config.toml
d_shared_expert = 0
optimizer = "muon"
warmup_steps = 200
final_lr_fraction = 0.02
train_tokens = 1193000000
Below are experts of layer 2 (counted from 0) of a mixture-of-experts language model. Rows are named router (the router's row for the expert), down (a neuron's output weights, with its number) and show model dimensions 0-255. Each number is 500 + 25 x the weight over its row's rms, rounded and kept within 0 to 999. Numbers have three digits each.
Before each expert's rows: "raises" lists some tokens whose logits its average output raises strongly, later layers aside. This comes from a sample of Wikipedia text that the model never trained on.

# expert 17
raises: " a", " an", " sometimes", " thus", " another"
router:477538466443539526550487545492472510487496502470481461469561521479496523486529508526506495546476479517494503495508501520548520516533523468479491482491516509505499497512459450509508489516502521457525532497524481520505516484509526529500530474495500496457479533518514437502511520487469463493512493435533534503495498460508484487502506426473510500518499488495505500504532500507487503463533489546495490508486480484465497491505480502470492451497488531523527482518469503468493499520544440498530491506517516500542465489504497493505485511534481468440475453534498469484497519506503501514508534507498554505437515455488498512524469469452515523498494550531485519495497492454532502477508493484507497513491541462521486519552521554510529501482511547513505512497468536511491487501486538
down0:466548465529549530507537510487523493513494547528498504461506491445497485500449517504474489475506495472513506501494519504534526524466506484475502495475530506535464479458510457487509467561456479479526499495522479541480509467489548451515427491514489528478466478497465518483527474509537525495501513460483490456455533495537506494462495475504501501503502535494511502489489459522479441526507488484494523524519505491492474501514501462476521472466524507563494491513505494501442484489508543548504510512481480515466518530478523559526481525504474473504522459514504517510501518442494487471544510518515478503481501483498502497508495481524523493503491464463546463461472511518485478530520514515504495464487527466516548478456534499472485503503507518506506504506463522471498526530519488
down1:470477485473492508511480516545483511489516540521492500516514507543506475429477469465484484503510521499542477506536516515485521495465533495506522463514532484514528524454498480530559481490498538472490512490478463497517532537530525477520506531471492512504566484481511495493479468487532514521521483477525467476500517499493508515502497473492490489493507550500499492492514489504486488511542472503513475500512524482479471488474510517520496485483477515475498458516480489515514461522496488488471510530494480484443513456514517503478469506534490545468505459489506558460519496424494483519450479442460475495479518489496508513486543481523510490523491460528476510494477538549498460467450462551483531535436469468538524520480506513485465500532469479506492507536512488487507480465507521
down2:532527543464470509486489505508467486486522554495444499474502497537533495531520508465452518482534509525515495475514479468460462525479474423475456525485510501483513551501508487483498525510517527498511483487514499472483524553495477491518505499448529462514505503472484451506506498492510538514461437507516445488512482507528506470496486524489508506549513467493463490504487510460474495467530464479483535534473512503517498497512501533526523511474513520478500481545466478474514487483495477487540492482508498463540483479497497514451536528474467497467523536511497521532484518521498510506520499470479521516487497474515499507516517476504489470507483475500482510503437500472492517508467510482510550480502494484507468540515423534512489525547455482503528490463486532511485472467450503

# expert 20
raises: " province", " Province", " ships"
router:471506490522526521480466515504474478500505471503560517540483499471540500507520469508497484506565499469450475482504467474489499445503435498491537470538537539485534432535505485478509511439519492451460543517478465505522518476517473511492509494511494482507489518494481498493520520507499522464514488489436505512506488482469485529491496494490519537515503504500524498544495482488500496534443512527528473495488517494489536494502504509506526500451497542544507507479497520497547515519493502489472564496490492415511490490480511495510508506516507504530600503486535525509474511515511474489495469560527493462492483496536525510497503506445512488492474499483523524493519502484550502519506509519479487503494492494533555493479530517476503539534530497506477500518521487509491507483496514
down0:488503501505451510457531474475542474472501514497514504499485486541513479492496520538453494512476482519517488496495473483490492467503526499553439482496493533484450534520510512496472463555479557543496477514522505492496470497439476502561521478538496453508498483513498487487506486532504514511497533534458504501520500480520474526484529460506526501482462524493541495466527583525520479546526505502524505450464484517483499497495493443515504512554520483512455477488493505529544493462482538503518517510485530510491485499551498509475471492497483516490540518490446499511550486505494478442508499475519502505519492525491468538516473513489471551488496466491464489478517498498470524547484515478478486511499508478484483534501524505541517497484483509460501476484516513469512493473501538
down1:505526485477532489487455552513497432524515504492483521519513484486496534466468502488509472531503503491483496516465458491471518556517504498523530469590508500516519510477470488477499507499501520513504532471494502539495469480515441558458511488518485522524481501498516493472509472529508532509494480499515508528479478492543518530500486542495559534496453490496510486502519457508459487476496524497474481486476499526457480536481499488494463499483504476471459530493483507566522506517510491489495512454518525492499494474458539489503513511519456506503564538526510525481510468500531499492495485491502508491488479490476491492509468504527537516486472454577477546477468479546501480491508503501529533497491539483506474528515522492504559494527502470510508499460470496476513507545467507
down2:521507521507497488492525484483506546514495493481504511455466497488519482497520514507472523537522512524455534471434502479493466502506486487490572499513510466508476477523472501487511547497543466532489519544471534497511512505496506518483520458522496488494506458458505475480496507532518481522513551489556517491487509465526522508517525493464480475569525525533522481491465469464540469478470524466505452523505502507483533490527486514497527539541499498531520453479497490482538516448484454504516495528510496505472521486487485501487519496513518475463496516449518488499478494555472501506542489510502491528495511478482473491520517485498479502471484516499525514554492475506471474530480500471535526505520474455482489510491518509492491480494457529529459484468452589490472523480520481

# expert 8
raises: "...", ";\n", ";\n\n", " from", ";", " or"
router:515509511476524480500512484516486511510516492500497481489497464503506505490486485501494502466477498471483477506528510506472517470476498522547472507469512534514478540486489526481509549518502455461588506515485496531517481497468471507470515520507534438502493493483460519486533533472527495497517493502436473512506468531546474455510497497514550522479501475478494470512500472503483496510501490548500489504485537510498545485442493505514493490521492453451492516520494482488514481482439520491458494482431505486565490492496508491478445502508491501486535479531541506507498517496527444463522492479506540464495499503506509516501439467533481524499507569553503475481532480511465479487523486513511539509489510521489505498478516485494549508467507503478504507569524483538521526515497526
down0:475477538489505480503450484511501511452523496521477516553509489522500516483499468529478504541493477464478492505532493530517511503526513499474485508466516522506506496527515507485514456516468521508513507531516503495516486516510505474520505520502532457487451490457548466479504538500471482476513499476503514526533487499490545488525506509507531505516510490552529498520494521497464482507502503482528488517524553488512498479453529515530493540493537519527470499516503524507502509502459486503508490507502532455455532518476517481483477551512462458483511483487496469500548511465500525549498526481557497486465466503536522414505528538454509486505450468551480491489498499511484534488509499495467470443491514466526516528462552500524515529444490459478471496498477507479465515468481457
down1:457533489484459498485489497513486481518529491486459557460452519478539501471486473509554542451476505497500503488474516498513508483490512515531528492468517543507485481513527461505514511497491514491542503490519484530489494456508508512498502505515467511526507469487506500513507486506478482507463464453458505505509509525475474506512524480481501530476439470511520524538542501515515527454523495485506468487501465465503484537540500505515513562466483508516449502510505514493482490484530564494492514502509475477459509489534500502509529543516543504507524516463493526540520536514504466482478505493488483532490512501534526483513531529495550528508527539536471475504526533462510524506475441516545502502588518499502482519536478473531528526499503503546492535490478513473517492509455522
down2:490488486505481517510485506539495499522469471485505513517477486486505465506504485534512512543525492447462435469519534467497527475491498508515475512500538515537476482519474515519508423532423475473549475545517555495503521556509516520492488464474474520505475499543485517484505501508549465481551515514480521505492456495489490482502500484506509503491514495485491479522494471462538516453527502505522492525515531518515514523499513464513463487472501509497526573490482496543501513463486474482486477483475513514449512499498495521490496506478531486524493497552536508481492491481501477525480532460489491505481523539486484481487489496495491494503463522481490477462465475472540485510495477482557481488482521511462449463518497477554508502512500490561512528519443501503511464531479495

# expert 14
raises: " see", " sometimes", " also", "}\n", "\n"
router:493491497420466509513535495528490475491520504455468533483557491470508503501503464484504478498488529509505530501520492497466502484521480472489527493414508483521543499504442464444532484465499477532515528478491491516522501491518496476540550475503516482508513452477480497475494501503482511508507510505498483500493489498507482513495471481483530508511489490479532492552489491496498456467494525498522497488533522513481515519454473496463476493479452535528431382479454537455487471513535459520509497492497487498516494487524497531511490523503515475498499506505514481504511528515474516482502520477515506530482553511460482498531500502478472486489480562505480506502485492490544467468497474485519515473512528463502508491518481531521496506536501504526487529487474517465501510478531553
down0:533506511497522481507492587529490450499484510521484479497499454510481488479476510529494495557491515492505496534487522529463454467547461474495555492467520485508465543548480501498503506516490489524494504541483542495495526522482487511505520516488548508492477484531483443496505484479505477493509484490467517487521471496517463527502464512530466497519479491487481492530500527436475498473495489485537531500515488521506500490492501507506495518503512500525491445540513495461499482472490475514491508492465454514493514525530472507470441503471493501499446501482533551496483478487513473506523523537495471497557488462464472498537467568485492543463519539533513507509490480500514494518467458530496455484481510529496516484499488462510483435518544530509482491498552473500507496496496508
down1:505556520467532543543484511533490538472480548476523512464500495504482481509508493497517490496506551469521487472491541534502490504498461513491519475533458494496490514521511522499512474499526507504458511505494493498484495510467547472465515513482545500458564514526502492519517464513485489535511497533466486515545494462512468461501500519505457481479503501483532555511519516463492488499535485464499488545466443515519488516519511503506533501494515505450500538500501495516497485491456528507525488518475462534530509528536511480505470487509506510511494485506473486524495481469448483492493548519493529524534501489511535510501513500477549508494488463528487480511476490565531514526513525479459493469476525514454546529463520509416508515450515506515525477518509540477482509547484491
down2:470536515479536493517461514493501523474531495488463504469512540496499516469465497498464497499505476497523538496554489479498515500467463538506486507523486465515446520495507487492505572573497475491503551505474520472480512487450512492537537515462518494543498489504539472546501471508497489511477489504484533524520525469487503460512497487454495515435509505528521488554478478491493487535528505507495488482504533546540520479539515472506493498478509471465523498514478466474520465526503435514544469511484543487493513492518530486502465514508459512496497569516486517463500501498524501525533482530523451509543498485520468481537512493518453503557481531467481490511461477491488512474532463509497523519499494495497488496491501475489516469465519525478464506478484520509521500531493480

# expert 22
raises: " of", " and", "/", ".", " in", " for"
router:488485521508510494504503501509514505502506442490488475445534453519505491460507486463498491469475509465536467476509511485512483418502514495559543454502515499493476511435508490530495513474497478482583512505499556465510514478474486489529484508472496486531469535454522483523503511485515493495490549497435469463528464520522497490507490483484514521509528487491501468539479511503453477507475544488467479499481530525494540456492486518467488489511491487520458437493482484508454492480496488495538520494490515468518551458461512500468505490479475478520477482500529475490493519500494427490497487546442535506505476485502495495497491500515517484508489499548498506498481463455490502451507498460481499513479501518487493501502513497505497467493454485496529500499468481530520518465494500
down0:490465504516493515488458494478505534470513484517483521492485499532501499537455483514539490509530496497545528475517502525504508525510515481522492556514505493528496465508452495524448528492510532522494538539484552558513500467454508503542504543468457515474521486523459507512460491534514483457534472507534514478520458519510494516461501482510476452533492485485480489489445512539484494458497452512510523511494493542485479522472478515522496510492491496465498480516483471502484523478478467496473467469498498493465503548516452522492495490461511545472514502474506496467510534494513536523481508502552514510494509489448516441475540499527521508509524536447466519491469481502505470471489468467543477476509484478510513514535483498509490476468504523463496506514442527491502510527543502
down1:524460514468557498487534523493488463489505477478516509459483443488527478513469488524484510483491494470534506474479478492489524533513519484568491510500489501532528478527532488496499528475528495496498530536502490487490478500503533523507475489505471457486490490454512460508504522456482546522524497533447477498498508474485497555461520520461511517476492466474528499521498500488500506498526489505464518459527478534507526519510481502458539488461509548506532484569456498559491520517506504469480494472505532497530509519461473500456499508476527530493504453511514468479536470494479514497531486488528525527501473536496498499546533469485497503502434468492553501475519474495513498515480472440494529500493518469486552529533530506465485534476504475522484527516502497526515505501477531
down2:501493556492447540527514508528473503511513506526512445495503498464517497515554494485497469490495475507498484499482485492480475478444509493500486491490450493496483494486480528452514457476498500499474467506472514550511496501499500515476531455485525497515480506455502462509541554504495477489511515504494481508556510506506492555483518497498509479528504521497501465506482476489523541548493514518498521477540490537464492510496484516514487516482494502529478461487517507498484529478478482462520492536484488482504486487486492499518521520475508509493484521521513514460515475495549426511537493539479474479441485505504505539499496529539465490434477503517513509452506522492539485564569491430554509508506431521483497482501503522541528508533482525503491484477521470517462507513501514

# expert 7
raises: "th", "°", "%", "–", "°E", "rd"
router:510467511475496503501520507511504471493490530485516561457488472469529495516520522506490461511466491521498487498601503491521509497475486484475498482477485483512501488500467475470516512441518507519542502514448472542508506534494495520534513493547505517481464520480493478493511540483433488510514545494535548490509448553517498466494487498500574493488502495484488457472509490527538490489520476485468526529504525515498502519450486506505406480528480506487458452516508504496477467475534440504507477497512517481510448476490530467503499504519511517514531488545483514493513490519466493522503524487498503558448547520483494513506495510528509480482510475510495505483492495459520500522508496521487508479492481486506499564479512518488492505484502511522506540537489526507512491501484545
down0:463526512509502549493490518512496496488529478536490494517490487520511490498496523486468485489493480477479495489514479505491480515514454543506495475519439448475470470494487501496472479528543540505507481546484498549489530498494540493468517485508478501470520504467542521487482500495505497455508478472501527501542512532517536514535500527508511474496542529493536511522458452497532498505527501516479473505500485482460496487516520507464460450472526466537472540533512444519480481492489479513569503487485491511491537494488497548467479519512526516491510495471539499557496492504527516456489503484451457500464553490495511509501491487526514515485458484516474474526504548516466515460464465503471478488494530567520486499528531472485470521471526518518503480495559515535493530463516499
down1:511514506482487492502521530434504491476501468453535478458500493453470487489483493565473518508526543480499466518482529518563496506532512509534557506456532478503506476558552498511457457525457502466461529513449485499471497492517519534527493468498459497534475524452488508490510486507481459482506520467459515498496478461506475500531519502514517538531507485524521487488476460476498499504468487500465489520535485472513549491513493528480529523522490488483479492508529443469485485488494535569498492496491493475470533470512512496468486454474503508499542469479529520529533502476484477479478536506476513509515508535502471495497503506502455520482483506496471475495509492489508472509489515471483525504497531498516486515548497471494462531454449453508505504483491482488504483469518501
down2:494504479474504501461462491486452475494525475493492524522535489463525493496485457491478464488492500503457479527520538502517482466522470491513502495490501476539508475532486499525484495475481486506548538515510512514470475492527492498494528507478485544476481509534531516528471496520490512460455489490475503530476505453450507509503469447479451540505501487459473527520529480489482534488505524506495495528536520518499495504535518507452531515494498506453521506490504520493510505499497544483470484506506514467490532448494451520511496444511498489491490500548537502481539524527535487491466466533515517507436466491487519478477488518539483448534505566551502526528469505490524497523515517480500434493505488466551503474531452524474551533514525499526483490484500458485515490489501517

# expert 4
raises: "It", " It", " His", "There", "The", " This"
router:506480471442487544543484483502497491463477487491500491475517532491500490475566505476523495506478489482476531455506528513458497509518463529486471460499467507583521512469464443491539465473484516538495488502498502490501504518476480518465520509508514493516499469482499481496507511496498468544496502471502594482504448527497506507475498432474526502507499503488541475485508461504494509505489478503509554521537482531513509488515486508501485458482470510467490519467490529473454450481552520489478521480505492496462496490509513518510503526505471483520496456501509502491520519441505521507509504504494539437460467485501515509501492502476538499518492511529524528505489518503535561500519513497512471548495521494498522469533511493530514458502516499519510542498502507524432509507466516
down0:514498515494510505569560482519489521498487520516509508491522484489491524501536446499480526495496453487450483485473479500473499491520514513480487505522524517449500448535518459505501507492477497542502507533497427489535510464501491468499552510483534445485497499468509516491480520508496489519543481539525496488506487518503553490502490485470481492493550484480518488514503491535507514528483496485449458520489519496484471487500473500465522507524510457536533509545504521507501466500525524515444518512486514536473448493492573485565454507502531548465480499524480499500482527473524498467481500511484497519499497508500533503520518485464494526488491481521495501476550484484518489483502481532448488477467494498505489490503465465488535492559481474474477522528510485482489535447543491
down1:513456466493497501495482515453519460469501497504500513512500459556470496524524517536503471506461484520507499475529497460511491525514484531488498475536522484529515533467503471500516497520490509476457470505489503520503486449495501467511507514480518548500489545510534552500471499499484489461494493483503513495495465503452501513474525540519488507456471500531520496471525553520473460503530500490476464487528476470514506505457499491492495485487482511484483512524539436522543475444475483481493464502518460460482502489524512569504540499484463530554489509526521500492507478516454464498503489471481535512553496509567509467513513516527489524497523512516500509491445536488490498457514496540496490485526542510500497499518532481510472496514551456503494548475499485495461466488485545
down2:492476539455517500519524528533511529531506494501484434507508491493499524513556531497461491501456446499477492498487488482486514499493499479507486488549531482520510498500543513477472435489453487543533521515461528493496506543429520487490487503476511456508514521482524554561509513493494465491517460448516507496523558529529556516472519492533499534481490497503492516525500539492472451506496505458490517448478474463516491494508513505494515485495520549463526479492511509485496473469494523499533514511504506511477464511480477464529521472502463459495494462527480490529497535511491546470481489481540526487516513539494495481540534465494519452489503500505531454480497461497523486538500474510520511464503509480489466492496483540469482497541485512511509490530458506488494483495512499

# expert 2
raises: "-P", "-M", "-A", "i", "/A"
router:500508465513464501506459497487475538490541440488505560472508487520500509469479476495516508462564517491496468501498486471490556508524517472482534463489449487495529480485454490484501523523507464509484529499438518517495563479510526524503488503412502432504517499473492510502507527492520467509501530489505486491515501508524453509464502487493494520532527497509507489536482513494510476456448472497449509512544544507470474463472514498493470470468491506503486449491492544516494512516495490502560531492489476477510501483511513477489462531525482514509497510515501519484462497474497464483477501524472471536522523514439533524499553482525523506499478471493517503503458489510505522491527486461536487525514501495508527479484498500520490447504485505512543455494488491472495534515523497
down0:485527474555533532522483453495469522467505499491519502486467497472511510505536470485475534512485486479452453502522483540502481501490483499495529509469483523490496505503496550501499487528486504498460534546512444458516488481539533486442524517505481509489494486500513491458526513492494482470522480519526490455470493548517492516477484484477497492497523491506531493482468530499481466480527515517449524504484511498503509480536498464489470535530447458411467492492499458481494486491482513513468467511522456521507477491507486513501496499462506512492534517524507534468485497493456511477456498503509514514519498532484482502476467479457484541522495485511504477448455462508539502495542554475482527517495538507486464551521530537498467498513541474487512485479466527540471512498512474
down1:480467526519495524471532510492474530445481499493491510494515497520495525483552501502451503544483502471532506507539524482481490526551533502495519479522506513512538512473508552500533520470495549500585503486517530496487546524515540518476487492466467520501516481521520482529501527488511484490513503552521466500503549515454496496497496530482481522484495481521525533499528495538473493512512538496467489438506479463519492454514506489465499531478499489481514525408533516521510493504508475525497505494463508526517467500512495520492498527518478484514489493474480529549488490526550481468489519523537461452505497447495524494469478499497483503497508484517454488531464465502517521488533481495493477487539482453493475511471555512478453494492490525526522543524501517502478499471473496
down2:546456481517482495501510483522518514524450536510476509521521507517495495503501514507501524493499487494498491479491502503509502489519476520548520487514524528521507484483500522506465544441484501533492483454520474485484522509534548491472493548471547489530541544487461484486490465494505520467490502512493514505501524497468534496491562497512523507457506548467448526459476486480519512540535487516477467503513523503473483493536469479543537530499481476512523503514514449516489463505481516551502491524477500494535497508547495532550504470467493525479511506537487523514473532492523480552532462503471477508467476546541514465528531505488536499529459515513520487466506542540472523488507496517487478490510490470517462496479503482509482519534499459509493489548454482551515512480559512

# expert 13
raises: " of", " for", " (", ";", ","
router:458484482474537539491489496518463502470517470459521528528530437482525463497521513484470511483476496456499525469499468483482508512518487478494477486494488496475554500475506500531479488498544520516537525511458490491507512479527499473502557518474513487483510497454492474502519487519489482491524557496483481495491499501472460534502490486476444524499494458474504514545535501478482481493479485516468471496478491537395511447484490512474479491505506505576522493468509524528496522515574506498516485484441472526450506495513495537517486524514475459510495475479482477495503508481510513485529531504499451495513524467522509507477517548459502488494449493503523508517506522448516497512504495454495476493479512492524510514462494518466476516501497496530542539534505482495503488501474512
down0:471482499520495501481488495451530526502500512517529509490525505458502487527516543508461537483529505539527495512521529499514465531428514529476485503537490489440508501463511466524463509437536549491544497445532487478506500509483529492484513536497536486494520523515510513515525486503489489466492500525472500498478522499494498484498545501513478465473490491527477499500470490508518523487495504502522499474451494482512489509587505479486504523531495499506517518524535452470525557523505521494474489510490504518500518510521501466508492525466494535430485501489432498503496548480516493473458501517525491525554474474540505482512530489501530519541513527491512504510484500501512491492508521446508520517480469528580503522495530529502519493511526531479507496482516469463522495523557472
down1:487513497502513502481462522486522530463493478466493508492512484461482504490545537455444442531501492501497512469543514530499494508543483477532494525488484548486535499470496486501507506560509474534520523504526506469489471494512482481486509551510523487465496525523476517471537523540507492483466533470530455478466454507527500508496516491482492486489512483500486475493466512488506489480514503537500484503497474515495524453489495470495505512532541540530494498506486479496531482481515507490524500492531492515531482509477531555479494529518494467524481478511501525548487513499530456459522473493483445527455477449521508475538501453524470546476516486442461507497490464449484499495477485529489460458481490453512509493502483526493467524551456516516540531517490495496498457450496500
down2:513472507527485525466473485482534535516513463483552507482495541506502460495502528487511491471465514518459515483510483519496526533528514566505501471519521498512506520477518530525508493513546484497535501443491509492464481522535487504469511517478495510482510524494500458559448511493534496480481501491473463481467529493519461471502519510498476486531455538516491491540518466514510519534534532477477511520454458448480491487480473524479471541541526500512532485497549514474475484534486517521542528523513535531502503488550515492516504507505508463516492463475451465484524522498529507522473475479490438507554540512488517493513498487486508521515488480521479486537483510520432538522473503509543481499510491486515521554488493465532471529476505508494535521467501516525505522488497519

# expert 23
raises: " however", " including", " while", " although", " and", "|"
router:478535474489496525508506523519444477464510502518485486442529455499494493507557486506498471481510479483520478449521504489492512482497493504531515535524511477544517469509508499449477453508520511512509500517482548511517508508521518470495493471483486491496457514531472493478552509507493499484523515438543492493496476492524486509442502515495459470470495496506521508480543507464509531476499519536505467528514465503507500507503501509490485488522512466507456460474478516494498451513525495487525497509510449571498461456482509545491487503509491419499489511521509474475495493481460516442505497504513460548492510473468511491521496463454535529495499529513516519488484511515489527478473527472521482500502513435548473461503515533470491495511522519477505534469459474451524513505484519
down0:484491487455527526492490506504467513537552507501502465472510502484513480494462529464521528488481509489564509467517534433480523523504484474548527519457473507464564519532485527473490527503494469490552540504508498465511509576509461486491496484505496484515483516495466471479518517492484499491487509571506523470556526487503536485517544478514506495504492434471518491466503491474497472499514458528490533528493491517501526509482483499513503502512456514520486500502484509533570489480508498449496513479504486479485519505495488462479503510533489490556508515489511525478506516543523481477462486483520459511502517441463522498509480451530518544504453518512513502479483502504501456461495494466447514508465516491538500524501479506486532489534485482491476502490487502486509482519485527
down1:504515539494486505462527524493525518490503485503519435475518489514480488483476486498471493486490488504536477495500487491537503466490540476441438464536521523510499464478496514475458502490478485492513511467513499475504501450543492488499479482502474504522482525507512508495521458479511473501563511542481523508539509555503510491522475508523421454466504527472544477485495476492498523485477498509507520491498505452496483498516483489471527472504518520514474502530482473483521528502532519515468485515501501513494502541528506551504496504493488508491464532511502497510539557474529539505470545496487537463456492541511475433525480544510500479507512491496517494509536542507512528483543480474465495503503508527552482499485513542465479501511500504475497529477526463505531472462547565
down2:488492500533479466532501462504539535474495487526518475526479495477521484522460534518484466520505519494506490503507476486499515491516461496520497507522475491487506548505518528551523511515466463537491490494506472504523485473556499490477516472500493458510506530517494494512517522477500511488499496507493509515515554470458573532465500529510469560471500506455493511549512516467510490511441511476492499503527537491523486511460498490467477495517523526503488484487455544471519492480548489513516499473504525498512497492467495504481509488503484505491564520515498489482454562496466464487493458534530535518498493527525497511487499473527470471463485468538492499476546522494474469490496538513497470533473517506451501544505512456470489524511539544490487502554537533532437477508528493

# expert 3
raises: " population", " needed", "ated", "ating", "ct"
router:481531500515472512506527521505485485517506473502520541473476525510517485487498500496434552489514474477534489494529476528497501468501477523532499495536509491512499460537511500481495480483528494475475507554466487494501501489518465455473526482551492480475501536479460490498508533479488478484514531488471521516516488497505491513520493517502514501564501499508501483520482449505475569513467534527581497512480536459507571544515489503482503498478507477503462517517518508489535461496461472475457536476495498522553529537451507481498505498500511503449556479508553535508480507524467447508502480487572486460486487499538511517503497495488525504511504520520487497486552465480512520532525516520504547533509496508506490494503522466481495550513536511492496500523509493484475518509520526
down0:510462483506475510558535488545539475490522505506528501489527471539490531520507505456473577454528494510526481485516539513489475503501524516528481565473524517505515482466501493538469470471467456530515503496520500441525473533481530521511499487486531534504488456516512507502484509500465494490507477498521502469430519499462489524511509500505461476532493482442464509488483477515509530514497482511495503487509496517496479530469473500520506507463540475463516497484504500527483491510480460518476486491511519493528557500455563509490403492515521542475489502488533485499515544485491531530503466524497518484472478500473506527498500484514513488508522500459529484448512484500489499475501534541489482518508488543523520532505484494501502495485527460472504474474518471500488491546494465
down1:508483457502539484523488494496488533545500502539466478486460513529515504495457475549478506524506480535533454492488486507492475529501476504467479492526454475479500533548494505461452516458494514492497497479538495515520478527459475477505514549522507538472481531520561547456518484462518477491489497510496508506502465507501507527506468496506475467510498535477504485457486447503489495474514511535507497525479482512478493522487487507482542476513478574513532493484550509533530489494510506513491505533507494559510483498484479512502513532485468549496520480495537523526510479479471506522510530511526550516492483499499490488488466557527514521536488467470495512504526471502507486492523502514464516448450542496524441533534500466535510507521494513552507539484514483474468480508509531
down2:504477528502477492502515501522520497478511505520501478445470482502499516501547514521537465497525514494500490473537509508521500525526509491509481509557515522508530525521488528496491507542488513509465478523517483516516482463511448465493523487508503501488529497544531473485571499502470527487519505519470503479507498508525471472511500591483510512512518495512502502541498526516514471483530542538463535451505451468509500490507485509489491491512510488452531485506467534524466498452524518488511535480477463518489500524455494516511488456512529487513487521481517514468515517485509462464456492522495494533501526550475451490493521521537433492534518512512500462459529491525476486490573469478525513496466499545449484492471531497502508442474492522459493473490469508476525493521513477

# expert 6
raises: "ays", "yan", "FC", "agg"
router:494505529506523502507514504534495502476531514457455520499504440491503520492493462510526514462511492508536557480491437457521482482516476478523479476482520500542497483511518514460490502460528488543485490505509508595520496496529471534519501471504533476495481480494498490480505499506475523519503467461488492507506493474494452530492496507476464519479484471502492528542555496482484535487510446513528524495528496488482490556504509512499504514446499494514452459484470501521497472453502487491524527489449497482463506469491543486517492516502441540534463527529521498493507535454489511493507519489491506475477520482459523501534537532499513508492474484481488491467503495512473512511516509525540442535466541496487480562497493490526531475459485502523484491511509497475474466466540500
down0:499514489486510512514472489543530488467509512498478470471497531518529477483500498498514521490496519520444505474529514483458507474496478509497517555517475502471495475521495493519543510441469484527542507460517498492532512470506480444525484469520478511480516552503432460477523480466546516461508545482499464518471500527519479517545530488530477496512514497514493483517460491464484511531543504513517468534521484481518529472487521496514488509486507506472475479510530517507512499482538548490509491471520478514491484452482471505523461498539532460513503458485508561491500535558517494465497528531525474539496507513472523512481497543501504520527461445521500542493507473511550504487502478446504535528504505532491488481510477493499522514531500467500501558521449503487468510466501495
down1:461509478528477519489517458506534512500492493462506476484522499512543497514531501520484525488484505456533502460525491476500525499534484486485527493475511523478527549504473497535514497512496506463533519481468506465499502515424520479496544521462494469510519505505566533532487524477560515483456558466501459502526485504493458493518462501485467504491485491519542494501549489504522556498528530501507482456541494485469488501452513540508508506530525510494526488476481510474497490528507463504520438481516466514495495513511513533470521494519513495537473513498499482497510453503512488481477471588520524522499533432494507497508517496529501488525505472515516507560501512497517474457458516504513494480496487475505457459488462502489523483508503511492459494482507516530522512509512556
down2:547518535511510534511498486567538496491537504475477519515477549539507528466470510519490507505532491440485504541480511482533498476501529486497561501482508503532470472501523496524516484502525492511513532514485485498523495442479474487517502463518493492467490521522494454465562483529515509527462508473517519509503517491515518494510474500472461519462541493515500482531538499531491471514549505501485457490521562477446514526510492535496478477523502480496532551499491524460489509514472498505482527494517511483478485502480513504462492500523525471502475533559488492480531494490505538523480518505503503541494480506485571496456484469519489532532470480530521488490476518458505482459481544473515533534513550501476513508451477490518494466455506535493510486511488500506526483512477454

# expert 0
raises: "199", "200", "192", "193", "201", "191"
router:500476508505532516492516517535501457513486522487541524503497514479496507500539521500474483519509500506524470450534510476513515511477499436470505473460468460527520442504451484506568498513520474479492494496481507551496489506549495519537523477488526498483484534476534476509498537463487495514502494514535497507514496511514503484474516475514544527501510488465474500467513454465502514457524488499478523508493501510497479479503481497507495465514514434482515501488488506484465482465533472475540487511521535497500463489459506536476495491495462525501499493526462572487507516491495508518506507499516504541479525488478495508472462512497512453468503437510516513465438506480522531558532485469503476491508472486548514545508495528460513483492516484495497549533513515465439484567489504
down0:498500477493507516548537502472494480481449493531480515462512500475542467527509493519497506504490472509517491494482475500481513506502531496469445528522470489527453472501499527526516513502484495514497516501485471527478490483561510494470484543519519532510496510488465519515498496536530465489497542539527535476515490501477522496533486493494500516515499557454490492491504413512449473503501466524499513529529483521471543508519471478490483466543517504463470501497507545487509492501448488520501484507487509517465509492493480491482500536523472504459482478503518512458463501463515487506516495454510512520489502552514495522489479514504463505520506538493463481539519468484455459453479485530518519478430485535486510461521511503489504489553514480515490474558509501468466529511441546
down1:543484484512461490495477490493499547564487493493509530496519480533514514490468511489512517533445516509497495464480579497504489494496488494518486494501547507465494492491512460501481488476485496485475479461515514464483492536499428545541500507505472482532477492485492502539496502472504502503485522524481436512504487477553522500471530528531492486500479503498497509553471493509475453524553481507478475524492515527445465471521532473557485464500512486528510498512526491506519525491518478517527547578522447495517499524503520535489517497472526539476439482523516499529468500525489479499491503480462472503486515511522502520472494512531464497478525528511467507447469545528485479478507505494511474470513480468513516493501485557534517484521509496519462523488522515488498479528519513
down2:484441452453460522502507496497504492526498485500471496471507480459517464518494518563499478498487452455491460519496488528501503489511494512540535497515473485509459505459520500534499493512539517513507494504507514476487499496500497480477439503546456540526490476505526469503514483489531510478522499464476514470486519508481502492513505517504506469516478475492502438485521505556462502490479504477511442491449509483504487516476455514488490513536522489477497469503492558523491490475483474494499451450522522508451513468504499497476487472479482519514490480496495511534567470501541499484485501532494473448479520543493529492481521523444516524506500490490486562519477519477506495494530473542518464526460480495474483489505470501516474502561464462517516497462462480495527469508535488